Experts of a small language model.
Size: 11 layers, width 256, vocabulary 16384.
Training: a variant of SOAP for the experts, 430M tokens, 6560 steps.
Below are experts of layer 4 (counted from 0) of a mixture-of-experts language model. Rows are named router (the router's row for the expert), gate (a neuron's input weights, with its number), up (a neuron's input weights, with its number), down (a neuron's output weights, with its number) and show model dimensions 0-255. Each number is 500 + 50 x the weight over its row's rms, rounded and kept within 0 to 999. Numbers have three digits each.
Before each expert's rows: "mostly gets" lists some tokens that are sent to it at least half of the time; "comes before" lists some tokens at least twice as common just after its tokens as in all text. This comes from a sample of Wikipedia text that the model never trained on. Tokens count by the router's weight.

# expert 1
mostly gets: " Wind", " ESPN", " Hall", " News", " Web", "haus"
comes before: ",", " (", "s", "\n", "er", "\""
router:351536546444533488542491469434512450426448546495539522474410560601535563487549463521529500498602495456544500477454470494575521482550556449526575504465455466546456440538483538482465531419521433592431469410531468495545503446550401481530420512489536508500463527388545484583446479525466513478527510552518581506480500396532581491493510499434553417499465392515493507441483516526540602488508436521429554549465467465488557531589525428479543503567559471497444450496521542495475530507464540425399480531551512470464468531574565520464473404504613474530492491482536513510450544505501580471568421581556526538536475536478473479421546517446453538508519534616571426562448537515579442449519513442584591514526449485481604492400497622519463443533493488422512435573620453502556489427550523
gate0:403472519557490473529436474439439522483560548569500494557503524581544478484496477468544516482502526624492516559382500446476530495506452504555467439505529469509395491519523529474516573505511441499553529480426520418550506529549360507492605605477481487428542518558675504501518525512508453430488519441552468598538536524520480612504508516512536551535483441542478481518591547435462562387529503570546413505517416534564533570422495504470499499527482506495482551474512518556577515569429503502498539438564527581511616451527633501392470501516585550498459520499516564463553541586591430518506482453476562471492556487428425408508442411542463402548454549525529433521530557511466513473482543539500512511501425410522407538589455517540444505391510452546521450522535485513545463456501519
up0:622540468449478570444556548565571541454451435471523548411542443409467483596442484566488517494503497471496458410553530543513455364489488500453546514430462493431585569552508448533508533564508519499476476512565457546465482510527561476614432401558522590557434517485387503461603447528531535578509434533548462424438536493583489453517443457465484577426506523456516504545480506562572481558504534542486606454517587475475475458519539590516544589436450420534528462451392461510446520478576504517415453472476496419427364551476524490554475464544448496478438535542495472515452471516407529493535549567549434493487382497508514520522508478500502545503519472522568589485453461552413435488553424435431432503530562540486579486451510486457576504491511475535523517436483446484421517557455490
down0:495379499447433485484440465557513461576459538399506493453436478510511541482447538485533480571531425501513415449586542417419454506541520574501554554553555458507515525436452579528539521553414623495553529461481538391552492552454431493492481475544488503573427412469507536513530547416477531541490480447486547475521534446494579564475524619509499488432400545488484623460419440542485492470465568442545605491477435503534491478626452547568452494550559559497499574531500459433529425452487578573505443510608517478628451532508513499517421447495422473462500568549541446551534419510464539491502518488475551532569536496531519548535546506541508468533521518539403474446522570509623391490496474558493445483480490514489543486500434636506489513534560437514437578530501521531578508437470520

# expert 28
mostly gets: " in", "In", ",\"", "\"),", "\",", ","
comes before: " the", " and", " which", " but", " he", " a"
router:583528576601551543491572441494440524455513521461498461491463397517449453441484526460470453605645565572582453458521451524412515440650456540459528453582558466535544504477508428460507463525526478476449499485456594507459412554417518522493545545478497503464452459478512512493419509485515525489442412547447532522577542567513513499469504499497470563474521482590552434542489506532541470474513487502560515388484443603545400544507473446514411440483505534437485448489503509463560478501622506521494488421467480514516510582489529560480508579410443587421571428487377537571443437573537510549522532481527519411435511398506501489577457504444532469453528500470491472514505481502556465457490527521439503598440546476443428512448497553511477458479539580489539598492474513566505579401385474
gate0:440516498572485453486499479532590522503474471501490489465466517578467498546559544533488511469521510539542537558527492582427520573563490510595479499534460526614512573448476500489507484561465384497474572461467562470471490454485452520514434521414455448478527521515512558443517531493552560393575594454518470432513457438531495518505519534521542476571550467481577442550471432574558515478521479594422572411539485535514415526523466431409506527489576617534437477435499430436476482586578580505547448406505644557512477410532494514509523452398615520467446548510563438424540509600481454497495578496568504489473456428505431585501471505489482508499427487568529406608426533495545491585389556466492550576439538464445556482478572510495594450525563459490489513501493484498517467587480438
up0:485560452431545464492575484539503504459498448557436422453549506543408525567539560572483567451491532520552474584501530553455509559542555486526441507596481472548554517483443496498539481484507424465462447460476563478536464523582445481482520525461515411555556558474492465473506447451537563418538480423556494537460510463542502528402551506514546472569568468391625494529507471563633520524513543537490575418457530483548404523487458438397431460520529566510426505506461518469510501498532592507567508457524556529497422474497518517540538505481583545449498507533505534395587536554477432560442569459560439429450470471504536517525495462586483519486436476510571458476428402471411437562523580558553519579466430509497570525405668523497523457575555431503596540465516487547515498619451471
down0:486504579447486518580495396565473492510535471436479473535515473487532359398524432491560491440537496505495453485497436478498557510430603518537483440492449436410468513476468495479502562637498593485541513433504471462486456474538534590495551529519541564468456454482448533516465450503403467478445524610436498551525507620481479477441393484473519507464413445419517505537489541502415611588480475575522489489605498502413544456648494544420523479533541513500525489467546610498530476547565409454537506524573526541496550555460493469558490490528453533560448450535425580506462459503494522465483575510480462513481498540445483566541390456512448472501482519479572502516498434587537476430505529437463449526513454496466357408546545573582504632534471480470459548439557494508470515551555463

# expert 52
mostly gets: "),", ".,", "\",", ".),", "\"),", ","
comes before: " and", " which", " but", " who", "00", " including"
router:433500620543553510509508478433507434478569462473549533467455489518543433461468580440490443526525539548532472444514459548446540408564512447564534406445521397549524490451467420476514534541469536458486549520453491524469554531477589480478580550457531499444433451534539532472520474482604536517368405505558560514461554503444553523475522547541533529448406492546502522510445536484543563540485556500473475436561502441491495574541473521456485393450467493491623444453456477448508446501466547437471577435517574538530462630523533518493544544428501612493587401423472532573521476572559555527579445441497539526435505468440457482566468419441520476480524510481436484481494530427502431421471499574523454451534559489433490463436451457487554600509585588501519420564576463535483510414412411
gate0:587493491514499462594443545470482414437553474589479536496419556544438455483489470441522493524514546500504561472557416437493509427601509531543428476613583500525469506520591409527487569574498504461558518453502433505477524425588541451579365483546560449467511437496542498508510507570436557441416591478496495449438579519512576496494453490512491522465558451442530500512555504514472477438516512479513561436517423439539424520462488441471512512466552433474502492444514548477564556547510440488427465507494531502484544600520518559471523477430619528636620504519560552505601543413515461582495437536433505515516486487461552468451509551535608522438403553538537453519552453530555538432509449433502441478497437524440412515456466417434557476526462499520512496461520528515647581538462498
up0:473522480487491511430597442538502546570429534361525416523541434475544492520427496541508487508508466510517481531490549546471483557419509457454538535429423489417521516387428568445513490469489534564463476561476517518495482523428515559472620506457423554472495493488463463483490465449562423509647471530474464502518471466489443541507565493468496457492461503541405479447443459517531487579594439560484489538475569581468604496597529522466426476518498549447548453500529517557436501477528554506486586499472530510572498368442456459533512501556419474383376517455428460505427451567534531400478586489528428485482507486500492524570515482470370542585573408458471534498484595490452496596457544557486534559448531506539563495526544586550476469454492500473484490550450493474341445445482515
down0:535495602521473531473573484447475466525436411514383496367501551476462590451482431491434452502522580479451531513467557398542482572531475477518434456553499498502563445596584451502511593469530547458535503557560493458509486569496483500487500546502553527472554458545511438540548542498408549481519529547576470552503552470505551470520511522479516457539545443494483528573461496479457505440539480481520541437477509535451518420504507538564454502557424495574468507414490472567583500491489473439566570490549471511420489521467585423528562531482548421535554472514458523536487469433459475452546400566526461518515433498495555650435510514567501483582573531567534569451543508548588597548587586551581434598566449447451514587492412472530501483579514440506566473582534585529598517593579493

# expert 38
mostly gets: "55", "%", "54", " billion", "49", " PD"
comes before: "%", " |", ".", " |\n", "0", ")"
router:538525460569532515505410481438552470510520411538519490481539505460545514510520394517568459468485488456490464478542471451461497444466488483541442578508556587472444476437449438477482541558509445487455464579559487502482548402530522586557499411453420496523450548462441398403481456527515413521443528513461515550555558486505593543539465465487508433484491456484553592429562504525541535447442431477513424522521498483557564548493522546542512555557443489492525531492535585541473462438482447526554406494462529449476548536500435556475473443519510521540646550565472480449422543548449530537551502588560544454488565531443478532577530588482412524496381554463564513405621484527539465376512505354504523385558422433508549497443490413479461431489485497547409429549579504559519511520510483
gate0:534430513473513526675489533496481492490497486357472549480493511469520465485451520457600564510511558530540487504574547540457454448499435601533479498529485444479529528503564503440478492550433538596480424537534445493450380508531461515497440533458470538490424464577516491480526526452517590507530456488478478463589498494502466470486578558507560408558482576476559519496528495534532501411434476499479537480449484505497428550536642533578557500401621458464562474419454507439421519504529428474532413541507455592436492496494550458463446586508519368467500503542458457535491540404517487484552595512429513411524496534605463454463437544497450504507530473498453514530415447505392437352453452468461434456511431538487480479506464557445569555448424486580494477513502476450484475551496416
up0:504458479563458510492514561548486525480489497485467517479558578487526616507426443518568444457515501448529512499421510448434437531460533490559503493497418471567520573580545482503438572488419515492455487389447385461495541532549551546439545523428525418549553514483535541442454438518476488518513547519595553558551463541437556517534469480545552463593501438457460598490504514540454498394611450535578518482488370464488450456452477591648385432486529517457440488589518551456401470451517550619488488439515520559532516482484532568507447502483513503411515548491502471501506578531492548492594534533499513546421533401542514454492592525481582361549568518548542430494550409510570504537522458518491502544416496438463456433493528507526493600412512542537450502453448544463489510475525508
down0:572585460465486540554561544402519470485536550472504540435470533504430440588492434576525496526472500520485537458513507538522410503469431566506541462388422450519512446471552445469551475451616551458493425487447383523482485477514506413546402440475487561535448423456532565442456527474543495454482511508477529531502569564610482338454468491540492491508485512504415535470546457520493568484532495575538439485469447445486656516466470490467534547504425416504488644500495448445500476579469438415460465467474563516518555459573527511492532432394478404457401509507395425487545555462470514511476536490436488534510538443545457410508481515494501506493417468518443510488442493565559563441554412523549487573577525522467526500473451510623507520507480527521508484496504398426470469422423518

# expert 10
mostly gets: " freestyle", " Nominated", " Bronze", " green", "quarter", " bronze"
comes before: " |", "–", ".", " |\n", "th", ";"
router:405531477434550491591475472617556423468460415563550505526499520567538521547475470504598540574423457429537545487445560408469444504433413515593543556500505464494480607488562563450472524529446514522609430498507455544525522469561444456477627546455543506511418501451431467502436499507475459615521423486549584453563532446544556550534493481477505475448581505438487436510447495484511493486538550464504504500459425525437509535489525426556516479534534510433560464496555551500428444385518457480448491487465531415445495584546578527494531492559489477531463535499501405474534589437447487405578616492510523589467563565417433442549486516513487470596593422470507483496516480512554416461370501507485408468464557520534496549507545439528502571468543513447424465492464493499458557509551521
gate0:492471464530542456502558499482498456401467441468500431478573486395538500498435488470506491510485483550433588539522542507521459510506487501490543482517468435485461540524503470499535571589476462353597412540474508592528443524511473525495521602470548501501662513360542493478490538533464489535448465444457577518540524494543434508515469588514514481571541477541450450563501475492472586501514547500455432494381466520449500568550533472547448540510558485488609486476491456541501526417600523530463516479442526430557577591509456525485508469531383496464392513411406480533513513507438518431559555548597506500487552480550441524498435506570495528510473559578533392537418466506459550560541506580471449518476615553528526527442515407548491643564544535594536521486554486520435555509573528
up0:526560485518416505508393540493490567523556586491441523544487535508511600421506535543434503494505522463598494521495556484512515441531491535571395498547425567497467440555503376496509511458600558496452616521522528412496574477520487540516501450519483518557440482553451544472492448485583570535579406535521584525411478482450463550391500461452502490507510549544440504467467536441522442509514348523507584496534574529531580394503445577539545387484444476440519397600440613433494511590428455435617527537505447506447485488468469503512554483532540524481581532523648511488490496459484484482484502513437505406493512448495501547523547498417534444436548463465494563481527510503502426482464479479501505456524493377478437423525501473468481415472512485475556514457498512586500418548519428
down0:473488469536445521455439591433485515445547507424465505582495544480489547443614508487536468477546533546490518602420538464461434461526447474526550473461524501464519368506513527588503540578499538456540542458517392479608467448511450448575527538418534493568547452414482503468500587514438543489514455542558476534479606412520527528441491493557586535555476513439537447511509464423463588604476497449521448431478460461567464459501480494477454522493519450508510500481455520478519516472580482681548428510508460525556477583450567642551528494586431497486529481458503491502447483500402527449516507597507485468470499487517541470565521487456430468448471505553634469464627465514478431450477452403482495490544449416460497543591537492471536567512468489435486506453581481632544515456481442

# expert 61
mostly gets: " for", " For", "For", " →", " of", " representing"
comes before: " the", " a", " his", " its", " their", " this"
router:487600464476493545491431544582468468452490565495536591442510448467470483440562554549527445496467542484516460455487484540490544492580437533437538503522564498559532557570465453436482525529422576538464555454600528510455558472429475489480468457516506540400467454433558484408468517547441511468419404501436555545490379573571505545437524443579495482544535459501611520510420626568508453553575463369602555538507504578487505535568453576570518571533510445467462440427518437546487477535410435483496499535492489399505467440479470541421466425556569440500546520599413464524455511494581455473512472425467433546443488550480534496432441488484417559558503487435494558511585513525547498495545516535463469490517437547524576500592516490488518586517463443502491465496406553547442468449452450
gate0:528419459455543511500515518529445614474410531526506491461458508522532407421527449481467458541491587539479546577472516600456511487509502497352572467585520438463473452435478488499505431563560650532502461456495461524497557510541470524474506572482614532470512579509420435558557570563460543451463518508494420444532520539454487497508477548483547557488504513561536479472409507489404685513492409432435508483514515461449505493572493555501466489485517506463514518588563520504555493609539455486445513536566495462551560442454362476488492538443522483603478539569511422514442429506528574512484524617464556525462502513509413522494496532518593470501525545530405507479547498465545595483571524462505469549442443456430509541426528537492409570463479549448404453539533550546502488551543439
up0:499538551480514517579452546458429479403485407419521543506460481567552563596472491510525542546464421453410445538473424448536447461461532458570475478453602437489585516460595487488550489513421524447505462517500492491513477532476469398547478570503467489543525431562494494506602444488461494421550472542500513566489474437493510508439486479505515563497430537615535532467403499489493501447523511522598413492524528384545519485424512490498582563449529449493459454523431473514459547533407565530474477574506521504575495484489576539534523497535501627525560450487581539477511434469452380560413457410566545545558489591455424436603531501403570394499595483543554464485506517466535498522446496533421549505484580531504550421489492457541454474545436458558427447477432511421488504565483416
down0:519561443494474554572563518473594553442465526440439487499553458407536547433528578505523440440534543474502470517496559546471477402518531566370483517468490497489465498397397573459600513526474506590491374569493559495551529492524455509530566538428662496421476375509523613471535465520409475605576488495428459576492507526482483523596524463495432475528606532577466556547458479534550518472502489540497416433535582516483457497558523443554540494576481520477499500476523500530443446439554551483524433517496467533527507541428431501435485485508451478466499518522504554508492467596532457574447491459474499433462475507462505533435480502526421451453408528454507560516515438548504505475551465472565541431470601489464396493481581506363450446487456499454382499544572550505511467486477542

# expert 70
mostly gets: " from", " at", " during", " near", " At", " During"
comes before: " the", " a", " his", " least", " their", " an"
router:432472475585519498509478493524482551548529572495473505541466412493576453457603576446541584448499487544536430491542467497394519494571468474463536464520564471521461603482504498542555520488456588444456558507446461484517559472419425587451526409532488490518428501502581506475444455467442412514529480491413487517448468575427534529538470567525546486492530454625567588566474544497564404568490486511542467558528505501430386437440489538618374514514465469470434648503470465512558423497542440463482512421421555478532481528480523553430513464418485488395557535587548494496564521526448488539484503480518423504494468545483534567514522519443496507548554489492484489541478442544498454470546575538519520498439482500503487471556593602422484488438480438454594484396553435566487439525393540
gate0:508461510527498481522504516595606554437466645510418516553574502453497577580454540482567550492471459523474481541461535545626546417526459438463533467454547551555569516536505536530531515555498507485484459518572469534518460550574523460415465455486497487517522550537467491508498482457385545588494609486525456457529434412472530478570516494519470501497494496484612551627530495451528585547497601459508470485503504519430445479549465547440458451411488518440601539435558521562395495437470432493476550558569530494482528515472508507516440503473490468427563509564543530419446541470505539481467515542590493528542392424569385547490470506504552566621455485487416512473462462517406449454491505392484546455484442508531568541505492555510566441446636443579446498539494504424554455507559518
up0:436507464467380487515460522579559458569469540485468510606471451548435472608493511522574503413496514511531526520475524456541540519501535525455483563503538436386396519471482504498502528491490510495430473453562439526510441488408439469531488553508503429588432462518430421424511513497440509412519498449566368486483506572559452498528497392448456437436405533500475440458458534507449597470514477444490478457509499479515536505416528523524497491568570578543502467511553536491478506583443425536509547455478577399469594468458493484587410521517540578459492362506481510547481542454444435538516560437456427605345504477510514564565510571565506453566458521529436485455532550515476582427570433560423555519443502528456400565517540452481488531500541456466473435527450478529555511467541516
down0:509376444507392531374464523455500503526540485576530621523561497504446519508434513517440471543518513491541553516444546464530459411513621436505475556520506421524384549494474441621516472534516508518574471453493420487520521460490546484510549446509433454493497627491484490530555536453456517560493471537432469483526525564524513476534531450485534541421450557455463422543495617489578489500446495565457449486513534431543424491607500468530531590563401445528524613569507483564446536463539391479420532485447588510535503542512525499536551463644503476485534517498477490537487523475482519495523451534496587548475592441436567545554547488487507625463512528481458438533390490452472465448611497524474460560487444394520516488517511490594527424600551520455489438558524437516508533515526518

# expert 47
mostly gets: "–", "–present", " UC", " --", "′E", " FIFA"
comes before: "20", " ", "19", "1", "6", "3"
router:503548461461524514457456470602496439481478522456531466444515551540534544482520522539467519391486617507472571488570587522523469608442489585570489600487471489580597472467477537469469507514435441527489563476551579434538515490444567576511435470440564447503447464471512452505442524446475459618401432525556529475653451552544584519478397478529488452515571547562490486511587456505439492462477476463484500558582486518496543528487501509529531542565506443563491513503491437445450460577443433519399565507482526510499572446588568558577513535534478471502551467550529485448539551563469508502477514422544499510517463442496470582543531516515516484544454545495435463475514469573522482456466523436434484540595445533647482588532562446469514567490533466509440619591515548524447579382541571
gate1:612405442461519491501454486493491510453538451469460494518541548546545540522560424535458488400510499515450539476494542478483551555506567538546463550511519448525474499494532584496482596474453592477533497546492526393514558447556409495570455472499576531530480427494498514491529487477531486464541428491449463569495551529491440552509384489575522458588381489433488502434551552537458477609487482455505526552452466487525434455483498493510537500404495386570497480466586461502535578367543486496444549374472435505436513511583525559493547530577530583440410424391580514580474569432502503519479490511545586410418454531564370539511497513559510541524466551479551502538454488477503495570585406428464510557506431434526433468478404497493442516529409437508510499447512488557507539593499466
up1:527433452422466469511501500532525535480497434492489528512508505584539521567575511506483429538517477466505598544534456470488509538457516531461414502520572506513452506460497492446494505499432604597457437501446516442421528467556449539512422473518519579567455578548462490533591464520447480492575468510524473532477574524539534499554369548495567465497448505463449587438568575480498483577464405457461457538486504463537490429565438493540483561516485427539548453368497498558445615453465491517470462394469487533459379482520548556548499515515571550454491489449604496576455514558570483538550430503497601572444437532550437485542479567516499543581502591466490477468448531458522604577604504504499481452539475447550528436466425595511510536531489534516482492503410420564664614521507529
down1:559537501438424484450470481509486532530503526454427561467482472534533392551481554593527505383584527520491526471584515428575467434458512500487533533481531498523447504599500493467428490448462441512453508459507419489525492436468521363459563557553539464513470544451373489476582540486429543549460483496438548513571506557450556552492395473574513463471422533479538536505467474429510574439563483503485478444412471517561394516418499462568514550511492507523474513517473526444472486460450418492504467352516423468467444479571549524460503515640488453426465491464505554492440524480544432447458542466484551551489560546539457483469506539550494539480414526500523497454430557482444589593473488520593485510521435421574496526427523455475550572446545545443512417407462482415476601486643547

# expert 31
mostly gets: " politician", " footballer", " interview", "ologist", " actor", " football"
comes before: "==\n", ",", " and", "\n", " in", "."
router:646501531438489562523440450545556489461503479445488575488571464469365405534442455449468402424457471601522509493450467436491446563438448529480499478501543491516518474425508429490439525437574573469546451496567446573558605512552499500516497461484566569437466486573496498491568466518518521577419469386559524457539473477517574544525529514515460435467593448467514532436467437445478500539508488530500441494438523541537498429458476469447487606508474537532600499528460471529506463527516444596446502521518454498459541464544536449537382478548602491537572560529496525530510545467533482541545543476518504505534618532473481526598588522483645435434570406498497476465521501606543505547447503585534431543461441452541443522483520581476564483495550543564451438551582557505467520464564433
gate1:524445593405503475414526486544557573440466523435456526486518485407413455563518451503522450457392496497508519420466589483488431487485477468466449521450552440506547426531504442490549463486558494471449441458583574551523522493448518594521456453562520463473466492561576536526522562474469541549452475539480496468472424562450442464474534491509580485589527417560569476493524469449520504595480519479433518472448475579488518593501515533529431441513506460459529583483363471438493510487422507494522480518515587548439515464485546477545348580547487617463531566572449545490489509540478472547453509549441511498507521481518538516464331448515550515462457458511475553422563576481508533437454567500569498507587370528490542533551447551509572638439508614488539521523545488568555509469552466
up1:535590389538425457602503468491510486538516535513542532546550499577465549482469566503575521515568501526498457621555448433528552551530515556539473439605502588552392482501487467532487535496493561518543466532403427514490487422537553587503527493407505560510488558537472491475534512452533448529551441457516547507552537487485416509441471528508376529472546552494465473499510489517551399382482557496522497476456444528489478523375503546513547508490416566546498512502549603561453465512456594486526548430515416463592527534495522487411559452512446433546477464362564478592537502486491475475573602458560475546453483554440477531551530530492480529470491464492506454608448461587467501518440578551520517489522605462500436404559563557448423396590464517544460449427492513497474483551432501
down1:477501510579534344546471511460598483547508457506490588568478516485454543476521607463494531511577462450539589542471411522547512518499428596518536432485334513494457394455487601465515537501450440581451522504433478484442403456535524487518545544501504563445565422553524511487477464536571389515496480491508525484566531540504441504513525607502464443468365488510485485479427427557466507432520513513433408515454491566573535527503511540498399481464451472497481594480503523522570397501573546538530501479458506520542565563479556467544556519555405502542433468555517521511375523516535522418608485424477641522475533509467468519511528506526535490491389473519523443491499494487474533615453478507583594404529482470475438522505501463510451480461506526493520509491522538476527629473481449

# expert 23
mostly gets: " |\n", ")\n", "|---|---|---|---|---|\n", "|---|---|---|---|\n", "\n", "|---|---|---|---|---|---|\n"
comes before: "|", "-", "|---|---|---|---|\n", "|---|---|---|---|---|\n", "|---|---|---|---|---|---|\n", "|---|---|---|\n"
router:456506443462461520597485461469413529517472557536556609454501546446505483478449557595451432486447503494560526469509424484520468454439457574579538499415538514559530408452503481413422464490485554399442475495503535479426444510525506528569569512481529457549598504468535451484440489493442499554532571593528441546481557419404420442561429452576533449492549452447549454522564460503483558471546601498428504414509518545537537454553442415563437508567557586445469585529577546548427557566456433536554464492447553473470500547528431574514520452521471426518541529547577544414454527450549502501409509581466456573443500569425477435506551563523490566531486538542530485454466557458520492498474485455481526434560468513462465445489561421435445528541554443437575518456443457432564523504545419
gate0:475532526513466515443496551493554505507438554459521540574500522467587551551514509537498534456450503510535443559522414560453441547514612417552529494477561457528529553452536539563441575560556640523532476574498434427515553499469571469533519603539530500453534549538528527491512500596417530507522479535489413406414453433589501524441506505480492438519467555526512462535566512462470512504590474450486510609537427424368514502493460439517530465464514531495455539482469383491437596505532535587490580444491502581502535586416562513526471523562414497529544482472524458490463537583414428457489546473493458493429497512389491566536598521489508514447450545504460458583555488534433586426468549477469524439484493451514387544562509542441531598500495429495510507500437438441540508428640509
up0:538529491577489470487475591465493446536398590478474499539544568425606548542443555534456477568494458456491504501482440475541517482568549481502612507532533435565538486444469538525509562547483523518447464483418450507585452510474571436521376569463515410424460541572510435499577511542405509434522510537525500507495447434560519492499480510518478473510488514512504514520458495550537474486529516455502460493630450438398427430588506496493455517512504542493548557440518421516463549416552529631516579476490537512488437520398514459562425504457422523478530468464508579516529512539433403436596557511480519512507495530485519563530523450471531552393501489572456472558566430552491541394465563383505541436564566385531463537565517511478509548410483457452540484520459425402519514406610469
down0:515541485491548525538555550584407489542486502532491420547573517542565537519563562543455449422469477534514420456507475589574511475483542466410486470529490446492461470468667466565502517547491525551466479565570454485541457472456408514389470486484511417467397468562534499508568528447582545587411540469417504419483551541486560436460553550506445422498454578480499485449490498470493474582473495503489461471542464497463483542542513489415518491489402437535465528482436525508448475510474514508526579513528436577414458565475577521357391491438455526423535515512518474509496449466498420486469460542429514547548444455462611565469498373404572521523476518506532549465450566524517542458387504410488382568498563478465434529505490442494542496372583563492462485471502516533473484506507547

# expert 59
mostly gets: " Apps", " GF", "|---|---|---|---|---|---|---|\n", "|---|---|---|---|---|---|---|---|\n", " None", " GD"
comes before: " ", " |", ";", "\n", "0", " /"
router:543495462609539524495367544494510492514480480565480390547507486582537480485443461600529506498474524503521581602597621484478450469470446456607500446511493518379486441420403453455519510457472535475482595479538450457552531478584446492462449489485486491515518436536467515517511610439500492605418389562521519454474536452445542591454476498497510518459512502527564621509442454490417496481471499508586490565526576480574551498497482529634488493474508504533475497611486511540495487533412493460528445591546597490432527428498553480506525479583539477568565501465515464509461591436485422566495522446468457471455490536420429531513543553469510457523525507465438456400496458536460565527473492530507553433500526457447555498496504439505462554462480541565588393574451428406570459521496510
gate2:567508518479479416492519502433541462424477436583428509495559446498484439465472495568459431481487508508438575537513607443447534508495468513486398467530538452586524437505532499530484433487479497614533563480482450518509552480469515509493489499473415485483427412679435527498563490503496543449548554439537494496407554562497490536495532590543512479323467444460539557436455481460521532516474588596477569620427448413507441439481471527526527563549455511497425545474492543605530555596492570484506557417504550469446526411501528474534499513464532564454537568472513547524466477559517467424476472499518539528441480426532564490478474495553511489585433462449512502439420470518514497481512497439480591464493518538435498436486474526439413560525471523465620448483607464544474374580479536
up2:506518389505459431559528575550434463520445533475563504491457479512498494512380518499478485525514543418358502475533460342525494407522384512513411503508484397385489548411488535544544601438539537543517454494481465507415545495539499430514477475558417459546424551474475522549446551464536454526576458483580426540550498620433449452517494425579478546549543551482414602553493466555540495415487504507550501407569577450469480467515414576468490528591585483508519520468482505576487480614550550514499532443502432509487515487504541475497573521497509387510458483588442463531515510428504513482485548471441437489479494519463461492541462395618466462549540528560456547464502554524468551449529469476497567526527558436534554484494480501475507528502443555495567477474513544562500455393427537
down2:507504503523553523512530535544555593475533430472539399474530492466592482589519548562462443443474489477484595496520565522487439517445486464610443442487431546463495472479523529501443594522528512511449523457503429575478511550542493443472516517527456590629503463416520553413435504498545551487496517437547563390552512535407428558524531520514452431512532480514564536510459542465574455467422466458383503489493566496552480466516526469557600543529475498557541532510476556430501435569566514500504596467522369475443466415551635460515463618466523451528579462535467575490422497487562466410581505435513507514487498550490542579505585513491529457465472517562580574517535555439471515490564389492509446509454485497428498597553535496507475431422387546510495505575566484466516506409456503

# expert 77
mostly gets: " GF", "American", " —;", " /", " •", "*\n"
comes before: " ", " —", " %", " Apps", " Votes", " Candidate"
router:484391468483514585545481395515591552613442540494514428567560560480509522518512437490512529524461477555604531555486450467547473400485414407537571554516551595445486529460447489468431552472473519476538590469524486446584571457526412500468495594486492494537493503616395402445473461453437561525490414476586440519398498478534603512462500526433443471497547483510463511573436452476435514433478508434625555574492497536489512586508571449515428518531444474517453523592523577548468456456376527542495475501472554530575572512518465563488433510580510553506518454521481521591486511470575504565511471467550454542485431484505610570504584453426490502489552453456507526431490477478529549552504433402493514497520489412498527560496506537430560504499563474472466439529464516515505561439487449
gate2:520542516483564498504517544443503397463426513453490466474511523497453496504456547521575414545578467542541506405494560539507576419483551513599531490552488494503497526506430444500544506456484548539453444338505466476428469430476481485454360480437509516452624536443511503482539545508458472464510498489428454481454521410581610528397459503488474384494591470518492536530486469526454487529478450461549511486490501487584534548562491525445521439521493556403450597566471468459519514463565500582450409532476485441550464480400531516513578496569548548538495410490502464470494427519536525462557441451538440515458431519446449544481620453581556505401525447491439438526567529482535500564453513395493488419529477457488501482358433426487527521479429557472469387582456540439502521524559482
up2:440515553600565498477526597606525477516515510543498503572497500495499494450419464575508475512452467423502542408397545452575582484468453511574482536590526457563515577585492461558511507546503513500439507476495391531401485427500472483551498530423542522479631515441599589490502476490548474484474501428493593458562419430521503556420538533607444470494496479463465412524521545557584457537549426546485528491479470481511467438495511437451473476462547503422405504542526434510444503397420438514518526463458480442536528572452476435479441539573557470540498498513441417506538554492434474434522425485447489469532552486500533498512523487497576478424521473575508470459527446500409504602518598413548312536474508499497577512518507461526443555495558428392494516512527501493455489563434523
down2:455560480495535558537491489529529493448430412511531480594426533483415586504417542554508463500446448472575479520500516522566503497482425506488576593480490411500411453504554505509622473417457476514534489456408421515504457493412456534522610467402592467470558562511477545540562546568552486564451534481521509464480449480536529559428525488500429493474498409484440482486486545552510499457489455544508478499479571456534482493527509496515485520497537540443475561480410559533489449376525554485624428460409546536521470421443518444405588578487477455531492535563492448598465551463435453393487488535541488516513447460489504477615498568469459402546569491547502569487449462479444453452404512443514472401547530494531447575487600509465614509456553547639481538524444525535458469489545512